Experts of a small language model.
Experts: 24 experts in each of 8 layers, 288 squared ReLU neurons an expert, 2 picks a token, a shared expert of 256 neurons.
Below are experts of layer 8 (counted from 0) of a mixture-of-experts language model. Rows are named router (the router's row for the expert), up (a neuron's input weights, with its number), down (a neuron's output weights, with its number) and show model dimensions 0-223. Each number is 500 + 50 x the weight over its row's rms, rounded and kept within 0 to 999. Numbers have three digits each.
Before each expert's rows: "comes before" lists some tokens at least twice as common just after its tokens as in all text. This comes from a sample of Wikipedia text that the model never trained on. Tokens count by the router's weight.

# expert 6
comes before: " of", "s", ",", ".", " in", " and"
router:494519473537503537508479449552532497497521438596493483493474551538430482445525490484558486541452555613493495515537572540493445453412513472447445515517465585511451493439519514503476486468592528460514510492516493558486550485433505566472483516449510490555513591402462399462499505538539454463531466362551550543466541492465537527581521428517466501600558604591578491431554432493496523544508518597496430580488493464544535544501431553524419495549463442435443552624471543521572514532435488596640392563433563440516385516576507579510500447466480555522541504414588504475494497505540506460475498516538476441416484619516537509437508436422499479509431472479523465508391449472436451474571
up0:506524503460513590599375454543518446476470487615463558562463569502551489529484560548396516526524391621511537508499638512419547490535451400514549575484451502517477535531505477446504495518512539507656543587512513542530537422564465531476469516457519494497479472507548547523477525527488467440494550502489497517514516493564603394495450518569507505462413498508522588578510436517511468478497495488423580546464474511555466446480471543546451477421586497459495571403465606486513459497551582625498447582487489519521518525541425436633513489584422581470571506526624466473488547486471533470543498405506625543452513492518473478490461507515506564522497513524495547507454502454522501523442
down0:489496572515467443377472459517595449497444427534537566518535486497577548487471473461490600500517500548546458477421479613510581457502559509522534468582437440401410529427514495516474509556478460530442565552491499467487480479468478595541473516536455538514527473545506561552472457474492564456478610500479433440535610469530478529443515484629504369522534521420484544563507556503509511440587493447496494526530495531493484464393503404420558554486499387491504446463445487512518416389450462487511427465468546518474493491425418463475471476606482507495407501518424571396477517447529519435523453516454525418513477452420499465489478564439428474591509473398524540581577533480536557477496
up1:520524537491435474587519524529458488460522465492466435551424403543402640524417462431499452594470478527513575467501432521450515458540511549512490483569477520472501453512445454518498558460587484460497512549468529505527428438488586574381536478385496408500444524471465505484598592512507447502433517490444453449530483467536496478472570423427411484521495515396471496442580390475521529584531503461506572572512440435555506459475497497449516377483525525516527502538466511525560463573516477502510489474504505472536528480571454543542474418469518456594530478487500478505409503491644383554429516604459506424418512492537501506424471462544451452479610395500558471487482501465510518575567
down1:508467614461461475487455390505531617372476525470468511492521480461529447495540500583466515391519458456533394523541506471608503523437557638492513471519428477503417494446574435507476483476421586441446414493540549422607549465524434549442470533485551464548507515464407548500561519408398516501521521535536482418506455442449516479571504576460499434522509482602506447547422567486563511488446483516524526500454529495490570550538491439504467539467473496443491544478483588578447590545505501452526558521507497523543372470462471456545540458545514485486443545493461467552507497497462619567387500514532450459452634452526503463444486524485422495401530512456437527455472518504530518538464
up2:407506423553489471562532566525520561452550419426512548567506473447501507466518462426538480403483490485410520586544474515559487545452546582538513512469510546420500559453565562486466520611609503499427488418490541620494601530540513553398450523526502513438482508428467494517590461497525499569547524488543525559505467488475465463390536546588513526520484503534465511463454480491460537556511537554465463489539442485526502480489619460350588465539570468474483457408536487485509615462482567387575463529548486560609560545494535547542547501518488571471472566561587456429461527593471385434555544534560476508508475525479555497522516517545476495434518471434521442444503554566487459474542
down2:440468443491574484520517399522444460620550554558599459497559590586521474500541464449518487430438480514483482438516644569509497427462546467386445540513435490445527545465487492504528497514539486540542526466542454475417523501456472475475396532474428488362386597590502494590461509582521566435414484550489502562478454507503466594435530584510490515597472549498457469540609569569497528557494458531590403504465508423495538521532421480524501540517478556561542528539486450543454482536515519438554468433473534506473481502591476526464476499447525512570376529503498581505468485555429561509560523479449532517487547577490524458462449439536510567502498526466530500446434427548508580510442
up3:530567508474416498519529510498474536495408482578405499486434580526423508533598406533478491542476417511439506518408453580505549530478530455579480440568434585510487519568488497511495428513515481470547439558492478460507568420526474470505457520480505585429509386432486437465511487370517569517541388491447459500539517460454568540527607471452567451488559604541581482505568491398532572635503477582522554542487519485550513566442483486492555561491508496570497521562509548489517517495482478569544557460486522515396501580515440551443531511503493444510517519452499496467447571579468498496430520370530440480455514494538495493451506555542532591575562488487466481572397471529425545499386
down3:536500453526446459558543531540475436446417561604497544501523488499536505497565500389577546466529597454457488530532459507478503465543413441507581589438531495512433547425607542494440521467505548539548471489452451549482587543510562498529477612509469469546482521493454478400499526434437544571460456512511514497468512496478497507437473414633545530462501493581430511469428508495481536609550531482385430570520508467455489516376432501467495555510504484497564522393510452512501526501437510490392513531542624447486523523556546371541599466451513429428477508494496543580493517558606494509481535466485535516514465519435445520575501606453541491539478534532428590550539562534424456470474

# expert 19
comes before: " ", "\n", " 0", " 1", " 2", " 3"
router:512493525522445465587493578530515455527439492530507601494371475499513476560502557545511493542574588547464477488512470494474492428540495549434499499519421463430519488503524437409501479529524440531416504507520510326501562537488497437525481559510517516562425433467595525521543507418447496519563555560536545464427607565587436497440489516470516500440575547525387506481568512525536463520573465492582422441488471577604504471481435503488526589553453506525496493418489389533522574465414485446490508491497480492564428446588471474541490425500512405510416504461533547454459511549532514574475545619512484544563575458556532493506584490450571585597487474490516502468448471461601434512534
up4:498530411480505508487433440464459446485482474503523434481536589482475531508572514497418525440488476457478521635471383549510487440425514483500468517393489495482580490490485530514620490500556511514528553569481510486509395497456487483386540479449496442521475449485424469531486515573567536470442399491518464487396488476514527495533563451539496397478587454590578527516433539558513513558440443506538469557448351397443493397467556581512427511506517445499541484500558507441568587474477493517460450454475498490434468468570489468489576362583490451567497475492404504537563563525457559498546481525428521547428431515468418545527511470515565448501529470568467500538459456449552451599559
down4:491555407550496521475494559517529455592524515547495528434452505539481462481578492566488540488486354525474552409507477420515505514435491499467634517564513431525501562478460449537513452445480506402527561467489523511497533419496508506490484681414496478478498454479522397429448483439570522526534574381461515509489504469441512529544605462524453536479483401519467529481464531582446501582504528463460449468544480530507555556482568443445437570478472421552460431515490455445401535476478569540603576453561548490529485495485530536516514556500477510546485543345523498436520524593522572564585459509609515474582501461537526426484465501458544465429447451473576506437432513511453473555509
up5:516528470378505493462524493537436474512450459461482450512481435558576494507439490550525542494464555456505485464505432438541453480481626504537518489417491464447483487535450432518537485466462481533493587438553611514495442576437559499624437417460478573506405470463458420477426557506550499497511493477536573565618542536504531455526488515479507552515564545497493562477483504519499426548393631538515549523531499487558434367516493539492583423501474524369505561537444586545562515591541472424557554548436479491508385556492557478394438453430463541478574405512523546499485410486447526606483510491495524523435489539555504456523525428481432421447518524522529484548570541512529515519497
down5:534399474495585525473530504469579464532443421476496581545453465492537530546526454484516481527474441526434409416475365460523453482496410471477406526555441523527432498455549555490547459500535449538526479383479596483475486509455543465445508557479519505464396555498458427528346554543484431513471592437485595559450543512516534571593623493639427462528511476444496503553545468519506538481510566488579443497571559475533561511503455551509535521423492528519556429555547507432526509507470571564464471492410391489527588552529506502524490542504493515470565428507524428488411439462496523489414469422441487588522535527427546577534464492525488511432466499459497500421490490490488565567454
up6:506491461477455485526450493462489560535445554487425507596388471474506565516547541498406467437549546464497400624476504561539486520522490479477538439544520443503504527578470479547457500501534464537465539516487473523490525424476541472499511588456533630538474524565505516613548464400528475557466482390412511601471503471543547567593524497427477571495472512418442535396560544481464504475441509497491554511569442436433508450441519552503520507422444571519464512479555467538482546584576496455524455569460473486414517510556450495562509572425486544532505480508554490370423512586479610490458494525502459438334548444485534560419491501508490494431417508487562508541543549427476478590510
down6:510499542423581456518531493591444517578471475499446556469458444522478515566590457485529497548492529620544428423553477483425526558525523546599525480588499506506530597554584564564504465556523561503504459474488429469515530498523604544479537541492545483405444551434430391479484518469474515580434516611514462552527537448482515500446446526564471529602481618544490544527482457537440494471611463500466518488410518510513538463557571523467420506476535481547450476436585424390483454520492504412544383457571510498480589506451415426491494516532483506482513528543524503542557529447539479506426473512545473531455561529438503419567454499543573544545439478548441540462471598402515493601498
up7:542535477451490453502517395457506479452492376500561345507449452393317516472546527523472414494538528507476495456470468553504568553616555494496534495536438580532539540483522546449501496521511492511449545490592599453521457470554530459454463508532491514496444462506558433553468432398545444422460410448476442493588452397494449489546481479442468451509460494459485437454527528498437391531559516475533507437498571519558498401527591426515548484391579416544545578441463493492521560544442515495591511385527542482531432439558542492527522450538470471479537479470474482433509509481495495519545595516555484590461518540451512460582547513529570529478553528490508436487482524541485522498420
down7:481568556401529470505605574409484521435539430563627504515467586591557486530579454548457514567512580514509539540586477556462459527479453558487500487479451524505486523403561452557506431433550416432507520553490551494471447430487491578507511523425483482545532447484385503499454588539456484503520477575430522552461487627487509532451499548496542534440519623474360569473446503540534538514468477479408433479603424505499485476607479510513496512521628531487495486478435515503460473433457498499452515446511523480493531606524529522497533478471530505410412590503422542564487514479494549503481482457468528556524558530528442572580532525431503425495489440438486579501419532547507419451488

# expert 13
comes before: " |", ".", "\n", ";", "%", "°"
router:490419425468481503545554456493561445504530454493552574570463452543467513572531539472483572536519484538497492425528519544433548404509460432558436444480523475572446413468510430450485402509532483492448479455556495452481473575474502452448472526420605511494466462579531529528480506554603507578491585456582532484471433412398475424346420551377550465524474501472549539573451391497504485583484560537609600503549477503505561507616543475453564474540444597456497464478486502505475551472507509463528403482430553389586549482522397450471475508530496424529498554470477512490494540530483483545517507582476528539460421465555506570533537473523485522538450541495557527464495488497514556449421
up4:506424422427519414560482558530533495516467511495556596486540488456490481509528506514500616528530586564529476473441554543507507452507599586526544476590443511484570549498502527458456446485533549520532505478591490480443450437492594526512426552427578455463489511545560420524512579441484469515423486485527438573486497459479455491490380532466614509493538481554444447518546508521569455538538467669548445548516558615514474526561498541500518526529471494525499569539536530458480516376480532473497473472440592484513435498523576510443440493479458486604525556452584519478470514548520409487579495614488426465545454467565543483473410467501416440446462463459482484482427417587430443428464
down4:436491463552445494406516499509387435560551568474438637443478540519564554538526530562519485482468453432429506585506499433495590562516432547541595576533480469512572517427491591551514536477535543528465449493409421521488370442440474466414572486493452455537502522406466465485547475562389526436595566483462551479545488591534545453556583432479538502457530431474562536515471539586556490494548543443506568502481458445535439496547421416515513572596480509509521510554539498523400515595447575471482497505395447491580480528455509434484507498574515517485460538561389539482501438570521501498526572544497456517498494526483450434569514424524516502485425501494481552478526492447550466529542
up5:522557501508593537510483496566486494486549521501410431567525542503503527548543466543496445469421566522566556475492485437403502557547505470507450576494505521519575548388470373483461571517445539513489493440542485530503478400568451526500501504558461630546382518501433538541448493539430474507430415475491580539467484512559421560492467470529498506572540450428482474533421529515522578531556539578550447491503546415465522479553556484536467542560447547553466482553498525469532626494525515526555503424461502600445547559443597516471421498517458592449523470450521604462444546421541533560565601474432511534504516593494444598469508448520547460580485438521523490499477565599515602500500
down5:458546481438511583406544481549453554440429508481589442409486492430471544444578549453480495397502440477433585580507518472437511440534572546412490515521472525538535501502472497489559588452433493533527510502467556440550579447450587516524528465514411493590492493470411462479457510393575515543483506428517534479539491438562566483455402470576433492511464518446457481526424429523512356635529463470557476439443426475533352486416494516458481491438526535488504498422480397504467451457560516509462505400499520507525435542515534484495552472437537529457459479500502465539453523429541537491481548437546549496476475481492576555456440574609462496504548454548413402537526480467532537483520
up6:543456498477528458429459538459610575561415492601504527553428519534494520550516515589618500488412486494577534529516507561523505475533514509471505587443519468431480482462526507538514464492523497455472480402432474575457566500553525564501558460477457485499439377554481510457571480465434569505435510468487480468508449423411617563449376601514485481465468385484478507511463489477422515543541595538492489519433534534473432511500486431388549455578460449544516512475449457504471490430444430473520497543376465561501426529502607471406491503478518493465428503493435587535460587416534500524521439429529528536534416444467504504571465467504551494399532389527431458486509533515551473476448
down6:497491586503522477546524534430533525515529566482535565474502502565549450510526478534531421471584462493511441453512542489480396545525432550479447545512630526494501511528513557486422472435499480500517508507501554594437503541528535558522455486471626527547530448501486451556553446497478466468597496531525456477500504568509529550528523353413453531468618437489535583552526520491609476389471408554436479481615498592485480433469492490536504456481504425403515563440501437456548517554566462521519536444559491525549528495445500516523536426529576399509548596497525457533470452460507506555527509537555485590472483520489485521586434441450530489466612458553529594504581621577441470519611
up7:418562467497564563505510509548446525528441494451554517509552499414504492482479457432579548511440441501454593519413435490514481536492480578482495431475447410512461528579570472514493425447492473457527460468465487440494532562533565463487464499442595518537435548520560446469486527496480458519549475468532491510490443444536509492480406482458543408504502388594528455466562443361422517517349478515527492502501472502558464499458544529537566548442496554522420553521432464546592439526426511511509500531511473472645544461502571432529460488478434530566531546403567543524483496509498481366588577467518474497443453577565402420472508440472566506472468493577475521542585551503591487608504
down7:480576453615585522581515544501509513507488546476517513476362498581388557444470444426472483413604593431357558447481490574578491539494464615532526495574457468477514510447445466559516466461498592415478471457442502507585556516503493570513421457475467516484546489465507459412538506617498568544496495520497447446526442470512400518501543541445512501528555491545463484404463434500430475543498489433560534550521472482537464492519537492519526539584577507462553481508534455510487554567510543428504613564472388469500669516535495503454535527511461467503528455426527469487459444598451604453484461521496486457533453465471479519447540476531540437462473442449460568496507444521545561517474

# expert 2
comes before: ",", " |", ".", ")", " (", " and"
router:555601447514571515473464579490482472550606449559559550452518596540465545460521534503504558561464596487494556569465523506536458466480385508501563453510496488491468485473447613449561489432532546417421479495520520534498450429567555439473502511420534429506483586466535548462529508465508473443425538481515500480565488478473485433444494404453659530425526565497444521597563466457467475456456530527523555523490423479527493463453456544538463529426567512486539540482449558497569508593459537501568430439452498441501551534438548565423653540467500493518570586562558476498544552479447412546544493525488472546432565492493470388495486492483560470557469534500545473542404458614559485516468
up0:549545517459457508532535561499488526510588459514520508511555570550496472538496545495474505557433465494414563511480429495516555492483396495501468554575453540400507489499446452419502557437537569579424435466435539418575602467519483502405467513509536563503490532431490657460551508531505503463448498593595442499492542514511528414538548485501481533555607493444552563524528416514580398549523509493589457473511448528368530571510422448432538535526485446491513563427536527458487532595460522493544450454541473384511539450504482524516408384528477444584566523558463543496539509494501451549538442587496535449480504537534456507518572509554423491495505424424460502430605497449428513542487
down0:543537528531617476515499462476371532439500442489528563489542374570512503526536576371397460554523444464490489472523513462400504547528436445427419461497542458511538503424513487507391574570572500575441443431486532432529459456507408557454409546481460440513571445484530484466520504558500548587444455609509464547538472542472498488527524509527477536533504519549519475466501539533594557434420507480503518566509479511495485443498480522505508434539425428502506573504475562579485584515544480507532460431528473531482479429393570505517478424579501441513535445451650562458431544427509479544482485400541494519418482535430493537447464519515475494489562521362482490468553459568548446465508
up1:474495475545477507495597568490441530567483426473547508551503544531565491481541389531534585537462497414450494497480373471550390471504469480459480535532459515472475467498523539451497483486599498519416376539479541534509565457571519421486456496526401433497448449464496485448447621488500421482522480441600512557563543534516501569461573566522494537399515451495473620456460535533444584490414462460532478415504558436492501432456450520450587519522511487520535459500524504484473413559479435585541562566426498461544560584562465502544500473413510504555537577456537551496455520518491459534528475534429538450472458488477598485623468494549482461448348559522543510537593448479564473517494
down1:487551528560474402425450474507487538535564547536488466431545452448515508466512454586526422456511379406500558447465565430556432554574549509499501585564468637450511478510492519540503569452405440524550563465510480520512440494530513526446465502612497548487556486546623489494431477502525584476375537457527544541521517500443489413504474508477520519442481518525510501408512450538448472491435474481451458510515412504502471458438486499609519463498537534590508546555482545580520351459459550511512525461507571569476469476440478598377552497489473492622458550453527473434519466401491488468574486485512508501529454507535526481577515493470520365427598526536526525419525492567445501542508
up2:531482407451598459532506571612455522421497463481502455529572482525426448473535542384457601456483511603510539466515521448438452463528464479560510512511437477585530546541638605625573485570557507483586452432557516484586577514370444434535461492544503557477499555455615439485445426441485436423472475413475407444467523523499500523539491453526499511496455486464440499508416526465489436552442510462463584535503490502491492460524437426477479569518474512496514547478415539601548461451498547477489491454488436495490544433526504503577557474548506508525522485532546550487413445495455481526588514554489427516538562387511472495459485499402474549424471554521508481412495505584499523436501
down2:449439459469454473405567474492510458530592506524540481484387451489544398448536540592513491501517534544427506494578473435317502570568478532507489505521492457499394587519604477484476491494470465519434512572515503488473485443541540456537520580503522525565527552564443408524514565528497604515559493476536456517464467494503464476408543454493527501523431412560609563536519566539557471548523408400494500494508610566470583542519495531464494526393459521470497478503539551495557526520523484590377510493349538517523445479507509539559481516499497527554532500539537517591386485530458475451474456458473442544447526454469525543497482496457528612470503505557613524483489402486525424512457
up3:472589487501518477479438596423431495481560546557418434568577450485599518528506577464586403427508492544557414553459490485453481573568441449526489493522446493512431463536532502439536517408495502466623595456550498516467490500515455552522457405447540466494507483524487480481492536456433468543509549467467553506568491511548481455549549484522483384417450505489513502472469498606484354455495482520498476499519676526514497500475523504535473442412496544608487451451416533525494509509538473483547480486421500543598531473461428510476515502509432488492425522506519394452492558501370475464469530530491464572497499553643436480435572470490464502552551450560481431412482499431518426459525
down3:461493511544596475516536475447483480448436609479589539573449515484535497531416577554543544521494466453486463544487517432479490475551465473518498478604429610483404463491474547451485550547592521496469459424483595612551459552424537455448545551458454408454586588496532445530461478476564494534455533507461499477485488550500494471594433481487583617427484538560546558526510448479499490494604503456497518494542441591518553487608521463403481451462548528535494520549576452471580502497467549516484557592542500552423496585457480541490567442539479463515425633549463488492519459448499524531509532526502470422464557492441547467493462630529501449455523502576462542472547533620465422548461

# expert 11
comes before: "s", "d", "n", "al", "an", "g"
router:535492516406533567437550485511550448456572468555528443503543508537481531491559570472553495437551459502508510535534518494456452492468480493492549488574485361455522500565443475475555465561497491584480593711509500487543502445554511547536436526494445429463555444562463380591478604513438470459505476610572435555468510480499562510462423591502526460597547558508444547528465543492529461456464595472505493601508477555489501631519500547568510463527536545482484591482454486533531629514452505465516557525422508433500492465453399538519510493485478424487549512565444536473446598472569560479521524377482443543509483501467467516432495420544439525511424560552507504472476484518488525505440
up0:430509425481552520522568493465507470516580447489491498449481391548442495638504457501585472550511522485494538493535410510486442382538493397478495453549420478383591463504461484492489535560416548433475619475554627493596449489415467512594604564502498602476498547499451491589452533512505571534492551569563454545516522477501555491509460572504448439518490488423469544461386421552437452465486464560520487417512465516549496412566500531459489423503382491548547480477498482524567522489461475508499536495456516505455490452491568568474576498488571437461479464509456489387513468462596588495495499511577485502535480473495529563461468486420415499519480492530534497488457577405442506569516
down0:503551456475525498454456535428533462515469537504590525552459509491389528523514568563497496415408424474567497480585546526530562572489574470484449472556516567521542541467516465518514577558483511524458540559528474486566457557562441474576553478509436533491480520545555486547517510489486454502425481592566507525505527470544602451501526497598556443498507488425486458439461533497441478452430501510481521502486424530445541511541585488498509573534479430519544509565463366486453380435450542533480493527527502525571532589547501552570456421608444568468509610446491461484410421428430568333493507441510455410558572406527493478567481476442404529504532518430470497544545458443453580522518
up1:431512533416543554488541451504483475566563521540520455500536493505539505463496505576549553478544464480494412527482577547496567471474479517439557561572445463503541490505409426460516435559398567483554478405442496557447510514510499570511426480472462423398476549383598412521463595543420462476430604553532463491460573537469555559445534585508566602531564553526487438524447410540490488488464501491545533521504526513577496544437533417592459544462557391572492514575478387432504521543475494524551554451477413485524535570391458530467543469458489494532572491521427476479523519530417431588527433516499453442540524518549483560486521506494457473539482494416474514520480500503620570416515
down1:505450485562561433447476537446493485447556400537545465459477502553522512500489495487456501409495456536549475582494459504478479421538426533406433489504475517492436537555530478470514464551456453492444541556490480467652562504579527609566536498385586495470444449503562446469555462532542509494484487407445575425548487538546490505520528464467440511423468615453528428434377461547412539428609550544476480607522591496475519414538474412500583538499425501511529501502401414553482466482484533522459523511496520514542574510523530416528402515534524509485488473613434607501554504413487487527477487516497418504484471529557475485494477536495554440546578418569452451526501446528405534481447
up2:565461560445437534399591470536549548599516522556507513548400577506526404483524512539467584575568495532415538528487382453581543489531495460540523492473502555487545468449536513446534418438468439505494434538512483473485547369520475437472515533415462484443543445504448507481541515512430528506523487560549401512521507402474513563427464570480506577540457489487502467554441453437552518444464465504438540519387516538493480486361563370535469485549519471555553567371495546441441533488454563562556432488473479541503437458467508577482429526457428475509588500476535474575542547509466504471535453451502578475500474437540525579441550502412424443458537446513498536489499532536551530589442
down2:539574542438507632479543470369532421476447552588570559573505473553497492572471529502534466484463465472544491596508463510520491483493446535544571415511506523482455461476521402429529546524501453539526534520565537495524542482603551508394452483433413542534515559474466398418507505476420554588549533465480472522459526601462434523466523543522517495500459507467525501509440506462480497451492424519501490538480523493485579464503548399575488564519512567568514554507537441482489512534516497541527578511589548491489532423475526476495572496487601586462589403473530592356510531536522522510610480433551449506561437542421591543622509520512483499506501483543518491449542517645451456436548
up3:558401473454511541578640507439444514557480516515554473467458499422435480562447495570534531482395540480386534532494542445575490445430545527569500404501465566558543459557434517510556492548443515477540564530561501490532606452498528439659451519557540444490489484529511465548495532469627461483505528533602520515508544541555512572480510491496504483468508533441535522506472509546523477447587581432509516482512485523516413491513461461567477616514476528376591523492474527436502531543520450504598534562543464517611554446435583481555528506520548481509526525528480445494536487475445503505575562497482564568459554478469573466395469463513480516449449593563472482378435528494564416548484
down3:520459495477518533437519475486483440502538518495554515472526475467512498461440499500458514443420514529490563507458455478501515570503584515590508464476500493543498557544504504400557453579496494518483597407570509443451520599440510494553407495542494541582452569427524486549486467513606474523504537536499552570538363476438524495564504496554506468415559454456464368443485419510537500515520415424456502438457527536490622480524530488504478618550481476521528383591447497514471569445513458477525586472498551510554510448485472558487526495573581430533489542567533441423481534474476487493473574463404447404533562439519429541543444505442514597482453565582500591444552617419405533464488

# expert 1
comes before: "\n", " The", " the", " and", " he", " 19"
router:498541478469490431545506473480541500554458515580539526535439461518537632526593558502512452549495470583538487514504509594480420462524537408555504524463485559506512548538495537520599502486481463482510450442475504403449488472456524397417557624541486487555460407453537445477446514486519473611423529472576503493555477357520472473421474532477573362529522443498507495437518499396512499459519476519545484478543533541510491599456477457485443504466498472520603562476428574463604457526490559460503487524450501471512442559523538506412545490426509450513497560426521485450498510498441411504463462544537571465542532514427475575471500446301459555581457571435479475519438463560484471542492
up4:436521451521432477561499465458475553536415476461491456536530603490488368666436514520528511500641502447540508445513535428438544566475459529506411511537561473511480427451472518402528498485564453484513461596468458523567464553513557491450481537476500515518595531577556480491443465433533514547523551388515499471520462444492564502423444464410473431610475540509524513488444494485600453521503619518474529413502543573513577494573522499497524558447546509504536527527395444563494445467515474588494534539514480574503524466494448571473486481434580541507432565553405446506495448476599513533483521424471480567496559442486580559450556495554450567576460497495465487534496462482373485501499
down4:469564511495469442461515451546517489470483506475522447420510433549415495472543482548501440380560520487429455442489492542597504436523605435491500442467520545475565512454491568529458579464379519536452523513603544448477417507451598385476472469478535430440530511515503447514462513602458597418491532526530417499577481475456472455490576446507551529505545528454546457447505430566489499499574497514475551438411532518511459495489495447528479542513400490507545500511478435348484458444645569562455474487489511461483436483524531472525500506449333560444557440537439434530472519493547517426513439471452470435614500502477419460468525547437469460411555437480520503501464510431509567512497
up5:477509532519558465536506475565392498527432559485530541501505550516530506503454442504580573498602532509426611471432484544512445525553407523466475504440488564422542493503531569511500518420516513509435445533442524483418536432526564599471550382519512554557461525448457490451559561532513508521473397479440457553519505544514535515557469633547499463464599420502597492531513475520455417579509503455491537454477480491563502589483425517567447448609525537523450482419514473463481515497518446477517473499429442476641436466444529468481528575500548507546611455507469531481487589521504399426551470532461568509452538536496582469469517415477502579559532521389502535493419558481505383573502
down5:523461464470518493484484533517487519491474472495527525512558478401574548558502451478581472493516500523571601499525431499578432536429398486502490545523489534540512606526507438470377509580507509519418406532464526479543524497546502578550478432554460539518458524623430467475521485544524524385470555489544526537519551530560517526497531519480563511495555413361652558492515470447465551503458487482484544459434508451465460470537490574441499428476461466443621504470471512432512506410493479393531496539537486392419476556439432462419473530505500477579572519450458613513540587450572513519539501504483528426540471439494504407488495553524524586564597446571413451433482524469556552470503
up6:497560577442451439520470477496568530538472575466502496526543447435532518514602543539453515418538509447535430544544512461475603443541482440533522553510501427556524532560467565521506448564482422459546492443501517460484463557490478462441502466473535529551440529507539502496468544540485348483538488478507433438515506561436538426500446551455472540609598554568471481321563550442514576525552502483510432501543523481542524596543616551477591486553496492530567505458425463519477539510551619468419480491479536428520503524452513493588463472442555485473544556487425526462675501468493482510536480548382548480529437420506472543508473483552540547496520540504497480489460479606407411483544
down6:487492477471470493428474509493375588489527588545481484537522420588491500499508579471562492503416550476473457592519534573488530538491463452458433487426540503373565413506516441425505568518551511522505542463498461520482584468519558484544559436496566473455515559601425499562405563510490495431481434442527542534530510485498536570506440468490490453478483489559520551536502416435390533496536534586451549458495430460537533548489519458522458593499510498415468552521374466542508547526565535464512605559480553535496484595547568505480483519543572460515403552479503496535490420622575494505463555479531533550616567490470515486603630487540542434498531482483437478583542575552514485559562
up7:542521481521428422498494527554378545502462483510500579499513523500416576431539507459486527508497494471458519530478397484492536494530402430452417496493383557497506378604564549570484528433501519511499404457527493549467517468525492512461440467516456606560409536495411517565564437536485503537566476455521490513571533511530506512447546459561480473503474570452534505556546522476498538571586515482495533496382421540553397498528531541511446487517435515507471498618509654535457394466445441480537507490475432440512481473499432561530607543437431518541517421492525545393496470544410440457506428602563509400558522515494518500452511492491428485562532496574438459470437502550561446483497
down7:569548513528574467429613516465547511520505578452447408526528506486607445523527507506493549435515556518414482465472452560541553583531563479529533483540542553450449451459504461527478362484432454493418581437488442424523544460467598554455498514477519540455536398494575522454463496427503505560497465481499450483535548572521537468473356546397414412497480455612472510531575490403494480521496486539464588484498515531482510497434443537501539500487450591398509440475520502473484447489522438513520534594454484510413498542486449458502446457476563516457473535476504600467516469474500518600509587491481476551588364531541557506505503447598463494461453423516562549477593512499430529566551